Experts of a small language model: width 384, 12 experts in each of 6 layers.
Below are experts of layer 5 (counted from 0) of a mixture-of-experts language model. Rows are named router (the router's row for the expert), down (a neuron's output weights, with its number) and show model dimensions 48-95. Each number is 500 + 40 x the weight over its row's rms, rounded and kept within 0 to 999. Numbers have three digits each.
Before each expert's rows: "raises" lists some tokens whose logits its average output raises strongly, later layers aside. This comes from a sample of Wikipedia text that the model never trained on.

# expert 6
raises: "ided", "port", "- Years: Team /", "co", "to"
router:522510489493490479457503519504543429560588446522482459535471489497478545568506540468526461455510453503459604524491553449473470451494512517497438
down0:540471531501473488456457528462415532476487540471495515549576423543506519526435506479550501508407484506521537494515515479439555589427428613548494
down1:491491456461503499462541494459476567545475446449510530477505523507491436468451512442468470440517476453536465539547493503497448443512562483483544
down2:500504463513515508565575544477426494571547449507585519429488557540531510508498524527518513444520524534541553481482515465522523519545506531474468
down3:497518432520526514448481487491415504531448509522542518472478517523488488443563488467483535463567474484515493572438559488478460570467423541489509
down4:501542521537509471456486534550590497512472480483483554428465476469514490490491534513476504469468480516537485539444567472462438550504523536485475
down5:438405479501484469442487458530455528541548487449509526511546552513439515490495479448429492498428496488495483481475555486580543474424471474546576
down6:616498543468548466535529573462512514509453550555514511532478496495448499453453435512497585425442461528423494524450548584476546435507536505407470
down7:514537482494480549544489569554487461536466524475574459541515505527467512567511565514512455530519466550586452543519534453481503473519557449553535
down8:469477502516524478484457481483490512514514562498463454536482518500396472485504535499457445481512455499497541493493479504482490408502491557476455
down9:564461513437549530544458528588548490516512484467491592528479472444419507493498487411525507523471554542558418531528535510517508433509507463458493
down10:507517521498481476455546548558521514503438483568467579504533487490564495484497491476479492525490493518512491538495528544510453462492455521508489
down11:452536489553523540489493475522527462470398515494538522472485443554487486479505469443479485507496519478463511472532502597461483497581458486504480
down12:543467483543536501567474494434539513558500484467582491488478541552538466540461513544462510540469481527467485526487463420479523499504530470516486
down13:486478474516489454483499478484502525438458554527500434466514491521505560478436509523483491559518538458519558558547506540504557566579448535590528
down14:415525495499487456459414499478456530473531552523469582596469536562474531515518592529415536474453564513517548470497490497446546549513456510440408
down15:535449478523473462492523581489438531432501466508512497425518547521480495546565476551420543434534490633533461506503530511506576492437563561535449
down16:462448519493432572464515486479522558481441552514576521513501446549461510460561449482504505506439511534498531518459516508513447475513468465547538
down17:459484473461461433446455534515574484439548483458468462485540469452597510465405482445520507487568469488491467508554519578444492510460528553581494
down18:518496547555474561495498454459544508560482509555481549519531424522510505419546458473400474525452510427475512446493521504502515499473431441529530
down19:542496522509469462540486478554484485560531460546465433540528510448542505504519516555533601538557514475562506494511490524460501535535496497540456
down20:525545530502487566516463447426478534561433548470512478481440405482493514542584539534551505485467487514521497464544451497482529435527451503536488
down21:463483567434475480464501515460509493496469497391537522484466497480453506557549487439521503546513460445488537475492526491541537524462456525521529
down22:495558504552507495461546475524480472454475468440514558537496457446449554461441548418510442429585498483470473518463431496507508533450468476573478
down23:458581510588513395554531523563529500461536561545550551535478484471483505485468529510503476453511448548441511480496452506493565524541559505488484
down24:429489520514483462440503503571457494428483509551493511552469487535474423578484568539539517525460511541467500450549540417487415455507533507527441
down25:475557483543484568468531550454535471517464539519535531491492505488493496501534478390480450527501490571527530501582454522541465516473419519518469
down26:465485458475506503491527506462498466498552510486503491529555447450488472457534501494436506415536567478531462493380493487529484519553484450441585
down27:482515506520439493504583525495520549504532414526530591456471496485495530483465548450475454528434443517464530530484555479455470519476525463488477
down28:507522494482539461514567529493438530488484517560466442525518541523476526495562481461425475506580411489451466485476511470540431559513510519494529
down29:506528585519608459470482445496506561509518480429452494458506493568527490548505543493580460518508498524565500478470514552507489541564471509514512
down30:528506532527443510487533504593540482542495474585502545523514420509474474408547446462461505508514516499499474516572531489556528508490491511513433
down31:488483479487575535450523479544454517585497571532440497470607541529470514476428539410490511521490509534529474528474471472523491519441502469482487
down32:471460527482462483547489501511528586538521481518572471562518496595562551471540523521455489479489546479545465569581483471525528493534527540459488
down33:437509473437491442485471493536470490517467460584567532547482506520513416551441478504434525515421469531482539458498480552537498476461529476529563
down34:492499473523518468505463485498483561520509429499553502489517462487450501536523568506428492484539458498452515518494547470556494460552466536544553
down35:459411538485547487398501499507461486519512456501513508509587485482450515565489420489521498492466471515491443506497461562453488512550473550524488
down36:437525470542473525539536531505511527500557517535491554533464466445521443512440520509386610425525576537473532566459484573494502495546500501584444
down37:469478549486554479433483463499446528520504489488530510520562565475503585544483493465521545532555468480485512535544506414526487444472482477520549
down38:509517494407498544417579515483574481525467603497400437508531435407506460414568414505536596548479518507508406527529531543498503569528525422506475
down39:526520557542498508514455506501554462535494524415489496471464503408521512461582545535481507524556524471556436568502553521501574468498505490551485
down40:493461540489493506515487475480513530496479495506496521552574559502501501509491490519516452538526523516500481501530400478470483406515515500554574
down41:475436515498503410464512487491508492498458468450436428512549422512484496445481486535554513462548433468588523496522507532510529503506505479474499
down42:533534511459530553467556504470495425529418518483525460513520512548474522567523481492506573507529493491422499467500529461479502560503469523548569
down43:504442486517520499481486440468410440465500513435506520518498498460530448508487540467552563536511455480451400456575505535476499500485499512456488
down44:488519511536535479510528546556490503564522426593576466496482523520482505518492509515590497466448515503501512473493509443441464530501490499429475
down45:495540550525481501593539467525423501522445495578502512565476466454507504436470493475509572543501457402531490508557554498489506555523539533505451
down46:489495518487552486562470540530494394533435557559481487559506531518436463551565535499561591473502462433497520518444514452469509554471469544440552
down47:516459506480498468515514452480445479474540534485438442521487489492529484527490494524450572567418485483451471554529554500449503454446500465487523
down48:473470410528508497510434516521520452515505447521499515541519548499478489512457487514547482544514458530537527514503436517515537525555471468533427
down49:540454473523516536500509494495483440496574528516506517492437473498489524545460429476527535472490472522484473485505536564568516516526494460458558
down50:511513475552542531478426516484490547540509534446507483481569512503480490580533492472483529479530516503519441565477523430496486530531528520499464
down51:491507491471459469488525528502550529476491539538528449471516463491576516499463565529556522437557518490523516494521440520463502482561475500425508
down52:443504507475472494591551551522481478448455498525486533472458534564423492463463462443490475409529512470528534498498489493565609543545469461507450
down53:480550444443487490513443530469576473576472503549547504554551460493527530523480483578437465585495512511443459433501516548497429509478508507527495
down54:476453513510585465469502505459520463485516519422648468518523428509467524551483480481542519546513508462418544458541540531465519488501540478476493
down55:426497518489443447543521467495454535517454489514505521505521406546532503520593467518471519524460432504473546483549502475444437481525463494448506
down56:485503470439563533529453507501536483465469469438608524510459415520482487559476487480506466546507537548542433510526630522529448507509541525525551
down57:527409520450510524519553515462509480582482518496483530526445481434498510564513488470488537509566587449497456478540513507531479515491489511557542
down58:544453485504457442590470530526582507514512500543532492463518510469485500529512494554617478466480542515467468486495467468407568522542523487523393
down59:538469397493461477483486508451433445479472508516517454539487533500558527451546491516462473529526488486482552479561576546546532490518487469494458
down60:506545502430553523517558543573543425497471454454472446465527496440543582575489551542483509495557478510490541526499485484571471518524598517479424
down61:494538487452570466516545496608459452573533460511427509514521547511541557512553493475469533500539511482497478429461492521493502541506483458505489
down62:498538561494452511520490489492554477573425501556522557484480539466549497560552516499491452484435455592527442530514565506483458482514515460470468
down63:528450514566513490527536481561492449418484493475465539503561481458542546479541408498493528442527469463511514445587455475500513475500468557474425
down64:545523457492520422498483535572481511417540482535504443444532479483393510503522487550483525414464564487465453513522513511456493454423452471506428
down65:485531514491494458508469554623538436479473484438506488490533523518498474466467510506514577518514448415529479479509487509503476497521532598431517
down66:514489494531500525423521460556570482529533475566548469540446514489562467481566439516550562520515457513479500542436428471481560536556505518517481
down67:450492524481461501456495504529453491552432503511462582573532484471441487495527491473437491441490542521509432482513504465505441499527476510429560
down68:434485481531474456481545428557503516427462476504496459496495495513520498523481532543515495526466576440466560533510448437495450446533558453425526
down69:608469492515510566516489482518509502537529501474526524521442509481572455580463574535539529445453489513545465516518525491510433515506498534518459
down70:565477596507465560546500491478518425486446473498418484533487449493502464480469535501462486522466598468484467543464439456496560450488504543448446
down71:539482489495496490527515574466541582514573504534506437502544557504463456496524564516481448496508570452483444426512485472521463494584484587506539
down72:527540545556462483484489493481553514536478479466518459500447511508460422494559495547541481516522522526441426503456509489524497473520468531395496
down73:393497508523509563421488483505463540457476563396515520554506437594457548505537558546512566486538545542479512495535550473512556473472496485480404
down74:507527615424491501515472522490566526525498488484521461503383460455478471532462511447514445513464449496477544530531485472459565518494559452498494
down75:495470529518520592440508499515474484492526510506432511508492459467464466508518485435521483492539469564524521427513545467550571526460536560481452
down76:429561490548543460511468569519450500530540528506498535525529406443383517553568450507472457488525480510479535467519468485537459407421581506436438
down77:486516557506524519519495516474527612496577500516503515450488553540501498550419461513530543465492480496510432485410563467543392484480546468540435
down78:451490457514519531446446516498500481544510495407540523527576517547508526582483492584466497488523495480466512553522482520467525468536461556480545
down79:533472483447496464489509492505437522488511505483475474532454466492489448493509518496506475506517464481588539513490558510488496440479487477490537
down80:455508525530467531501522485538506498506481506551464479448548489522560470528545501500431424510469564581484506498517450538492467491518521440481488
down81:472498545522484422520427473465486494526509511475498483521399507447462426572516526549537530559416539482459542419459496575536489605513505528533485
down82:548525514485541615485597509550514631456504521547437505484443512453478500468475461523464438532507463550486542544479581532551502518416520526545543
down83:560462451484554563499447423502486401477526453563572564513504557590561546533419523488510481517527499439501466482513523576476425562483472440472578
down84:548517491497511413509510536539488461504466489527501516503459505529485473512444513433487451524522559468473481521379488460513487546456508445423456
down85:494512556505448470526480547490482538546412515492523500531521434409489472482532484545521498510503502436425459512507509451486488551444496517464477
down86:463466510497477423470603503546471517481504579439476476499458492486535464545525551531451546470461538431503535467495491550478439488500548461489516

# expert 0
raises: "h", "ts", ", the", "c", " ", "al"
router:491483516561518462442470498475513461526592468557488502507520477534465517577477555430467478525510428517496502533443536427504479456519539519521470
down0:510462509430531550505514456410544538540555463574500415487551502532590529543500506513524440545528549513500413485492443510526538542444537513572520
down1:453445482515509446496487588474503612491532435468483458484456497507463498542465455450555497507498510492542447479512535526522431500512442536499547
down2:513509413534538379428464513492468562537535531531444568504514498556539556493578448513501485551538539468495526497543492463531529466478440506608498
down3:446491555483481501463551475524505501433548533477517473457539545448448485570498521456467539534522458471516546517488485502484504474459494517525564
down4:529543500469586476522475435498526487526493494587442506484477516517561435509507514481545508525544509446507450516496496540453496577506509483497520
down5:473537472509502504555544523489505533527453474513529532506455586484437416470508507496453538438626485540544508533463443487441481457490459498510525
down6:506470535503555485534551512532409538446497541478478483496477522485439533579458509537537458434540419495509517558486524443509532497516557480463581
down7:460508517477451426530498527513526488493456480479540509460521602554521542504439486521545503520463499482489496486497408506441428457524475487463427
down8:481539566505447485472516542477475532508511484540521485556521596494514512471541573522482525493487514527563558461541475553485517541482443402383429
down9:449469426520491474500511560571588498543526546501504501458489480513511474474487525545465488479560506474515521484460470457484452439461494574599532
down10:508422491469532588481529536534496543517491580533504525525496448513468522552466459440508477522514457482395472497518468461561509489511474482514510
down11:451494533557457471489484471485528520525483456449418443553455471548503460467482476524595545461456547523452552555463491453571450451469533494531450
down12:573475573532519520459479490501533485431523428528459527509588549575476558503496516507577467516490506493463501451501501486486532461480428487472504
down13:542525440512451500529458481523519561489568508577437490532509518503551552525569523582570491534544517485530477470487407529514504528454487472496449
down14:529476486522465475569478472471539597544522496513486472448445529575487460462475494481449484474577526501502555535423420519485552480486456479549525
down15:522453477486525451464529506493463465486472454463519540551516569528533513491524582445588517505479499501512489467456535501461462528465474485599508
down16:513563481432576470510484593471535504435523460552610510473471487525530529513555416563541493464565408521447572440469469457491537522459483456454445
down17:487399451483503506536515515535509510587508562522572464443490515536468536497533513572510516534434512517582577464504552444430526529418470475459541
down18:485504490495546465449527533495539533561495562460417529498516561520483527465475571479453511460434501510539543441522498455497569439547529513456504
down19:464502469554536436440449593503526486508520472437553542471456461482488509518625499532483538436564542476522501485542537507472469460593470519521558
down20:404472475490558428532543469557496472483456498516513472521439556531575499514458477528517497498461456476512518526486440505454528479495495538432494
down21:430523523490528504477440421463509468441477464494467524501476541492506497526508502454516523551478509448437473479551465485491502540487511496409520
down22:477493471504468545528482577542506522424479433480466428484475632537514418515511479538532469536525519485529511442495484480522475585548495495546527
down23:445484499467447447489456515496479543502483490512577531523506510544528524541479540507438486545439483526493416535555489482475518482495503432521508
down24:455563489465558492461508547553533596501556497542566497511540507483523479493455493554538529475550520544462533499561514455458483491492520529502531
down25:524512526434553493496550454510558547519396510515529465445475528463483473494437494489466544467496476477520515510480468487488538457500490483592553
down26:504544479423477515529585512452518494426526525485514487502487541531479464434458536456588483555404452545474502493534479485496466509518524502456426
down27:494510462481447501490480563467484477596433516419508467442508439526544497511501506475507504458528536542560445443491445509513415508482508432483452
down28:487555506540422551450507517500431465532524514544585530474540546565467511559443458455513495485448500499556540492540513491585526542523495531474553
down29:540519507492489527467565507467426474515498459486526515538545470549513513481526467499472539435567546521449471505549441522485604510462519539491552
down30:447512446485507438532488480480484507482576528485523399422460464482555479518529480420498456492481505539471524472476462552589496412517503485500483
down31:557508534513503562470519498552434525556520544562523530479457507531525504519553543465477492502571444436485542504482533578430543499478532498491508
down32:521448498495446518494518447473525493539512520475464535481502472513533506506497496520497501519577444550463572455553499484519481489489468495522486
down33:547463502548555509512497473468524403484522530517491466545544472501474546478552467531535455459528526558502493497487489478485527544476485586480497
down34:533469529456487550539532525439538477612525489512494419524545540556515519480493560526456503466517506427556540519500442567459488554514511470485530
down35:554521437496471485531506571511461522450480582486537453491476519546487477480529491502550472501473573502531490514464478490550479555502525494468584
down36:557477534505475460587500528463489486548496465479468457486572592491460496476534504417518521405557499539507469457483544482555518569477511546508550
down37:515553475546504572496472493462490554511471576499485521522472459511468507576541458523499545483439510559466513462523552508518476492546505486525485
down38:461558469505454507523547521523464552484481450607485471459499525461528470459492464539454497527447563474504497496502445513536425587409493473491514
down39:547527480506573463463526590493562461532473492451521549502454521491543499573578498582475523507498496530470487497554487479513505502492533457479465
down40:442468538486472478505488418458503496485575457468535556511456476501524475472509461505561510539525502504524565484483458499475511431461469479466448
down41:566463580554511555520437528461495501456495490412500508552421548513429459569455517492560460490507481506561476506513537502482523554428515490468470
down42:503454450462521562488562506500524480525465559462441490510425527478497499461512409519547465476546450526488452527471445497503547483462500519530533
down43:489460423474486463565531411566491547545499534510396551507547497469480483505494476589498544487422515498476530534478483454471472466513485474482438
down44:479571493527442488501520463542479508518492545441483436492478498489490612472565603492525567439498509504590518496471455439435534510456431437489490
down45:602457505539507514482470462481535519497507548481472446555496489532498470432448492558549502398514441450496558436487520533514530470541521496450536
down46:503531473483464513511501512508485575478527519516449558510485497525504468449570501484550563506495424542505506519437457485493549500498519465492585
down47:476513549466486473532486510476554530509448491509506468484526494506512550509573472497483517510455469513533474455545528523488464550472536498497448
down48:519477470501412530563451544495502486450537475494518526460462630504428460547428464472487493448460533512493415561405484507525478452577526461455542
down49:483527567443445553487421548481466580460509431484459417497518499484456459442484517482496584488425475540552518466486567534459495461535488512466518
down50:530446459527545438569496563528473497530511454484548511468528532500558538483536492522520456517486461454447454465476520542507429442474481447498515
down51:429455474502491475514493517571484532500484509521505495477484651490535543514500512512591552488461509549484475470432504500521580531439483513532480
down52:474519562418484535521570546533554484436503544478522506441488519523582516534474485521479469495463427559525501423510448558521538445510460488559519
down53:497474555443493521517472555482471439440437464489405578488460471477510490517477544435506546543558541522454550484498546513505503469511467528536477
down54:475470472544442527513452525542437537520428440452560576502555490519607531503490564564428565550481446479548562533528532486461430481465495486475509
down55:552439464557431549516426474554526500582499510451500497496407543561473592431436541486544426520604496550503456447523512528577453462466487465539477
down56:523572504431541479509460451487468440446433555437532535504479501470488525461434529427534510515572485566492520468464481482455545534570475479396461
down57:484433569522453434466495452519499504503512536469539465513494439507507552517545500454541506513468532488525516567517494495543528467505519495534556
down58:467478471505500548534461492480460522553559460467517484489505518474489519492563524524521473524489431517511504460541510486525588565474471445465506
down59:495525472529467537486498563491481437551537522462461541510526545515536495414566509431564441478449476488506481506426527518509458495522432503462504
down60:490465523522553371492451488468513485525497494508510429463447475487512447442552508552499514511427522478518511536521488491460532566558497478509476
down61:480543520481471381488538539553487515471444463515544494492475425540484526524557562455496561480530506559556446526544538491518540461485592461441434
down62:529555509492468472522508533582519509509525466502566518550520504462520432546496495484573491456580534551540434460488510483559526531494480535535477
down63:470499489504460514462515479483509440463420479506531499508567568534470482493533511520515527518529499499406533532538509558534459476528490443503487
down64:462491484519511494508511450489450538463524456518491559535489485462469490553500479533460483527547387536506464474469552439453450462452506483517539
down65:523494482464473536538537505516510522470458487426470533492442476534474557523474501516543554548538453581505416552538475528509526511503465451444541
down66:516550578514532572477498442526556478481480488497511463474431499457583485540458523492449540482483525509463513517563528564509492503533474531502499
down67:512494478586501490450484507487384481458463518480508489473487521500398446523423414497487461512540457481470438488433541484491505449561548513550587
down68:548482517542556482498519457520577430497475456502448448519525477511523459507480485524537563524481485508493432504511477477492517548533535508441481
down69:500478445492544527555514481502514567489465501498452490486506501518507504506473538475548512486508507504500489532510439451532452498578476490498488
down70:571489475533510475475529477448572523456541483521534533460532494561565544470476408461468498517460485479513459536574518524547515467578512482497512
down71:492500553419435525485462508509518479423569538522413500424534530413475414427541462529501518512533544479492478509516452534484477484492504546510491
down72:504507484482529543524538496521506454543569507561520573484542504608522524477433523515531503511540471550476538460472523531527521537567547481490500
down73:476534507465471395486555530525543501508480458474605527513480447576506519470460576526530474487477487538471505401543472497505523479459524450514457
down74:456570492489470499537518504490502411453388551450490491592447508512507491503498521514505484487507469451485498536475555519557537530452536413572510
down75:472488536476541499515451548479456415549484518444563449520506453534446542610571457570558525479435558515495499488553472534491509503514491487490436
down76:546493464453487428510544498522505476507479499450562437495434566504520449492550509560518522579470498437460487450493477445490445479508540448520553
down77:492486542520536525528474473567447394463595420506498514514458506483525562516487540534514585464475562433463521511491505517485505458545571433500538
down78:517505530474456478492520519543547453436469428537449500535504420468528464461521492516487529502573453508549501449601532547443513508483479497474528
down79:488466476544504493395432512507504475471512469482509464483544517550525451511517510489456431507483445465524544562543468600514504521490463497473474
down80:556450454495460446440457521465458507436510465517495565477569459514488507480482556517474500461478556452529455478514466513542527511532517561528498
down81:490450482441497547519473475485483497513492525542472427556530516470508506460490476527475482495485441483533489479486486503546584540463539514544501
down82:472499512481508482522448466479556519473466501490491542498478473545537462542471462479583524482524464502463511516547519536450505478470506436506479
down83:515502515482528535489520443540539542494456534434453461560483459494501499507486514456466447558542454528532490487466466436489481513485426494419479
down84:411510483557495581403555545541428500467589467477534491485436479505519506538536524515481450439542525536457493491507559513542486514378562480525472
down85:530472537583542488493473424489451507551497454494534476484498455427553535491516480460578511598531581506438508541474497575540460469539432451425429
down86:515482528531545488498425450504491484565550464473516486438510462530522434598551503502470490452496616503514484455492446535478542498485482505486437

# expert 5
raises: "-", " of", "1", "L"
router:561510545503509480461544504498504494498571460508473448547496514534468503497442506521558510454460466531423554514421525492484396491443533524493534
down0:516483551496536515460510500528505423552525546485392455500491486467446451552492553540465432537502542434487599503383438531469477415548502502503536
down1:477509431547553459525462438499540541491513541532444494505527518478482502442439487469502511449472460477495534538461548516428563479569465546499405
down2:528511500459465483408479483492430514482486442469495528504532490535512498544488487429477506474518505422545572499533478479485483574470469533550480
down3:492516484539419485470439544534472497529465460529458470517525525620505557547527513554490509553506510497493582529586509464487514516545507483476503
down4:523516513511451509538521503453530481457595537445567475549437477497532448544531554566419454477512508447432518473523573485539567468545503560480454
down5:477570485488552568491522531463516453540497551616471465543460419499523473456551445447467441430536526455507439541495501462466568437559506465535536
down6:476521554530462507423488460517546565478420470504442512493442403455488549445536513463451455490526546509491509480485527511513546537555438554505533
down7:565524553535483507469487544466523448553445544530560501519510514458487520465606454560506544527475537587449505483513559500541537553439480522562394
down8:502530486512504513539470474480451448546545551559515479494539579504568485463539553634547471516530502511574538571535503479475527443537498462456466
down9:504421557474612497477548433524506569466471449548491507420436462527541505463470492545539483517461543530450519516542481475517463514538449539484451
down10:411477440551489461404483518502450480515512539434509537483500502485489478460440463551545476547530529484511488465511515566465537400501504499495463
down11:466484573545566555468455496485478519552526453463428485500549460459482508571545519444541547538520485410436504544488523532471534422465430500465445
down12:456457485497413399517464523533508508547472443433469524505458546489437521582486534447553496493510455540448503484527482482593490484456494536516563
down13:490536487518533478516531550478492443426505480525466516509509498514492495477531489446543617432527446502507548391534509548472481510537508504560513
down14:533468462446551530494497505480474506380577534470477569593575521495531465499448485520525532489543491445425505512447474498535455453517525496489569
down15:508477444537482552535530460468559466403533526450442451524506510447511533493534495477512510545454520564534529501491549571507534496487489516533508
down16:523459601489446510509522496469571498490444510566447475559459547567523449556547510524541526533478505496489608534530481490567501523564436525463451
down17:499558525446511468516520499523528473487504466516429579474506495500530491425536482527508451509545486555449457529451484572505495514580490485463483
down18:524507460475520499486531476409426512504490458500476517530515515521586506443475512536547509486556538438550548503474506482531549515570476558519524
down19:479562529482410468463519522542533561589514535463484487464560531454448438457533503492530522427485454484532572553542518495468486444554591454569563
down20:552500516516426558445512506447583532520504501455523473435536492545534550494532528515496528447448527507533435458468508509514460480523425463617537
down21:504522385581465456492516507468496458561568496476461526489538508423510454530493459516465454487451495541618538507528468524542455540523467473520503
down22:507597505469481464575528540467513558474493508463551507455480561525551515414416547499444509503456504581484467505474467493461478526512428508528498
down23:546415529495555515558516517508387572538586507460545478420529453465540446581530562558529489501540485528500488550535471501556507519511410571548443
down24:524507504500476478536533401531498474505522501535489523376470490452545463453459492540509533522444496535490458498441420520467499521488470546510563
down25:551561556468555445568488553492553445546528540465549491450480473518524487498517472488542408427488468427511471478498517429404454483506439503560466
down26:483508546499528463531463574498531491460521508473441505480452476494456496465446499508500550547489509492478498502472487539541438514541526424486464
down27:544491524509538475493479485479475487486459554492569502533420522526495458505522422510510524552449507581538474476482518506518364507523543520437490
down28:456480449493492516465534521495478565563512477525549533442489466562471506549491447446539529537466560501524543574522500472504503537536544527446540
down29:551522510543493452562490450518518526415520428546488570466495515505497516512518465432514524524508469472537480473529424521462416531528470560586495
down30:483516492538536523493499481525530538581525519499482538518476554533479539562482555504461492513514439467495518551539553507475491560440454457475478
down31:511484515473528507548501490543464483485456464489503490543517556548537492523549577505525479497485457504521503534464465536484496535518502472474563
down32:493498464518537447460564468498550481500402463545468493504500508498502546548538490515483547521558507454495541544486516508476505494533537565473450
down33:490515537527541512525485467534530486537570532528503458470431556576453547533443560513491446531540514512482445450480528482518504491543508489497458
down34:514569536493486499498456429482522492464496498520492534515499515553511528467448476536492525517447525529446478480469519568559489470462527519497473
down35:492524427504469527451490449498543474487602447544435519622518629546452486492482506476447490509519507516519539475506488565576452468522515477470536
down36:435500473458503567471471559450536445501460561493426440495463549473378475439543454474503551504471522520458555478407521525561497498522488529449517
down37:469453487518479449523554574522548536479466501451528535522587469552539520506494474545509432504489505484507443607507492479480557517490565438571486
down38:520539527462527536490511471508484454457532506478452523490496426531485514464535477506484528487472526548463446472563488480505579514456511512453534
down39:558479500472520560522519487510493431493465489494526482492495522541509582499527483524511509501438504565490529472523493492498485552422461481509521
down40:478443524510519500485515523517550512509428521422511517491531450528464469599547465441486507423475502492538490519487497410461498512482463405398509
down41:449550572436517516476449518518436512525432497521476474533547469468538486492521484507454523548539482444523501500533591473532533441463477508524480
down42:426535506463480523454483540502517567462475537515530449414583473465397530578475486482526507511504517504449504466498408530465542474481523481478408
down43:484522453521444410452498476522539522605448548469479495505524469541612496576456517496493492464457518495465482480498467561420488549465491462480453
down44:465538545478518567466482501528507585617469503484536482521529538483568492557538497428467416535479448484526520497558581533465519533460440474478538
down45:479498439495502475499536516465523538560471504549477553465512588514568520530484520506518438499533527533535535511443565488487502527438456485409471
down46:531500477576515540484522580384494562437474397452479467499500556537460550471478493477466518504510419520532567527482571429586513501511473524477531
down47:477433430562539506429543531546538494635538503541424500457424464443572488522571473494503436521539503501566560596491501412519453517548541525498508
down48:413461515450503424529507510562405571527447539547531503540496470541523508435442520504525470464525506526472504490534529427469532517542569567570503
down49:441465483505525509510548512471506487534487546528489526415529528514490437503542457517501513511554561420441503450509474502512489588499470514498453
down50:459524514534486486530453493460486464536476478451458520517482507495417525442534537539545529513586539492499446481475494552517422501503500578527471
down51:499454488473496440552518521523509467504509520598491450522475505484555489531534501494519425504518518429492497476503522485476490541539480503487459
down52:477503505482511498508564543470498514519520517480538571458552483525519576502462469503464448553559470486483554490502488422469480509485445474480543
down53:552469546513567456532512501536511477550498494448508502486500476524507590548546526476489449487445467485482535534516445461488560469555495488421540
down54:526558485488493560492492488464451572592511514501522460482469494476543520467455567569491526498507532463541452489481492388489514529494541486547504
down55:448434524468530476505445490458456569498552570426475478597482490511495492502428552480461473516501535570443472535434519561536471504520475537525558
down56:524473489490606445497548517502517462475473460463422446471526553520544468517488507465499440539504505562557546494595484501503548475529505489377425
down57:482491484479509505432535487537491457417482481459471519515457492529419513516462529505469500491551487437505550538513505545527528416533505484510511
down58:474491566541480447559467452563526487484456505517473502528433419487525527536501473562500496497479492500525537509518588586456464454492546409471463
down59:498545471497525516465425437528455480539491456417548519521517482497508488504581476478486568461541472480508400459482509468483462519486465461507488
down60:426547496544536467503476596410412477441478507551443479519531513443529481490529477433497515565509537525513512524511515497523530471477434505563489
down61:566512575563470461542489501510485495389463592511488446525529545461462512514525503553511530457550505521430511537510500488496496535449490502543453
down62:525532490555426582566479494491507473491508491556467494517565436461581500464507505533523531493568573492467476497405545614531519546571466525504426
down63:462484495483450462493488517512446500513548443426483520481500491466478447545513531509535505531549564468557552455527477493460489503524536519459548
down64:399485456523511436484472530497546489558523495460430504480497482516504561548449527496535530545501507490525512529486500464515477491445475497535536
down65:506491453543543551508591518470515478484611480558491501526528529493484542434554478489601471525549499527480566501542480508504558559521488508491469
down66:534484417485484503446532515465475566471543511484528567442477454510511478516522487511474439454560518517464464483491518526497535516525542481502503
down67:496479500523462595541446525516567470490483571541552544540493454438462475493544478463488507506487408469567529480568498465510538469477502510478449
down68:505514482490514560549539458460484525548517494520405461451564554505503514388426510550463524522526496529518449575521514503458473477452503520465492
down69:508489496457526536550550534515485516412585516493488442542513480504415496528549568476476522491467535497494452497494517483515501443466425444462509
down70:580550534521459527497540534518504538581516474500557577480443466467489506600550523420493500525523512537536471501521577484540514457561487450509557
down71:507481459496467446543474474542499498487436520500448532508529506545567544541469449481425470555482484505503531500502476505510474465428503503419513
down72:498510557530538448484482554531527574483491440476517469496434464478474504590526532581480563473514501410464574525467533519503499517477429487501491
down73:555515527473462524436496410472474502519524564505529533507470527523487449533470559477510527501513574390480496534530608434489432519514471535451520
down74:507548488552490458537555459441489491451517490590584501492453499495458514517461488519505484480556456518502512538481447476517534501505435507465525
down75:462501445495470442528487525537523500376544497474468484453572572523440512508480473470456491494452505481443547526545474515510524459446464483497498
down76:538512473564490548500487493489530511479485536540429513497545541499514509485452470542538478469480575558533508506524452512502472496506505437469488
down77:485476492426482506479472380491535533494466528453540537497488484467575445485502487455534449479496485493477497515480503465461476456503508540478484
down78:489499501509524491510599439551482439454472554453514552528482522491540532476515503413468544485494514505403432489544495470500494465487500489598499
down79:516508596498531429505484482481535495545539469552570536454482469531489540470569539513544538527571445515514464502503498491457526443491501494524449
down80:528427533565480514490494529504581479471550533486490524440529497497508504498541495483503554533507517556498468459543492554519562502433521504443512
down81:556514507525494480495477487526541535447423542448475537478513447493440561411481552522507482534502508509483483459472513470493490434483484538453503
down82:507452507451487467437549464567529568452504425487560533513528455465509449477499494503499615512506460493466493520487558469461557535430507456481507
down83:468511443546499499494522511476569491456462452557488580421515506523506563519465499505489456535526522517534491566563480517463529512505457485496488
down84:513519520504479421482508495551560554507515479497531528503477534538530527528576490480559504523467564508502518528526453557521462515565536476477424
down85:523550508433462523460494525484487494433479557474462477474541503441438498524512510465465501482499417534510482558466512545437467576456421524470492
down86:517510555438483499464441524489489513490454448557497451479487436595487514394501522473543494536415593507562478471495491518556468518582511535529488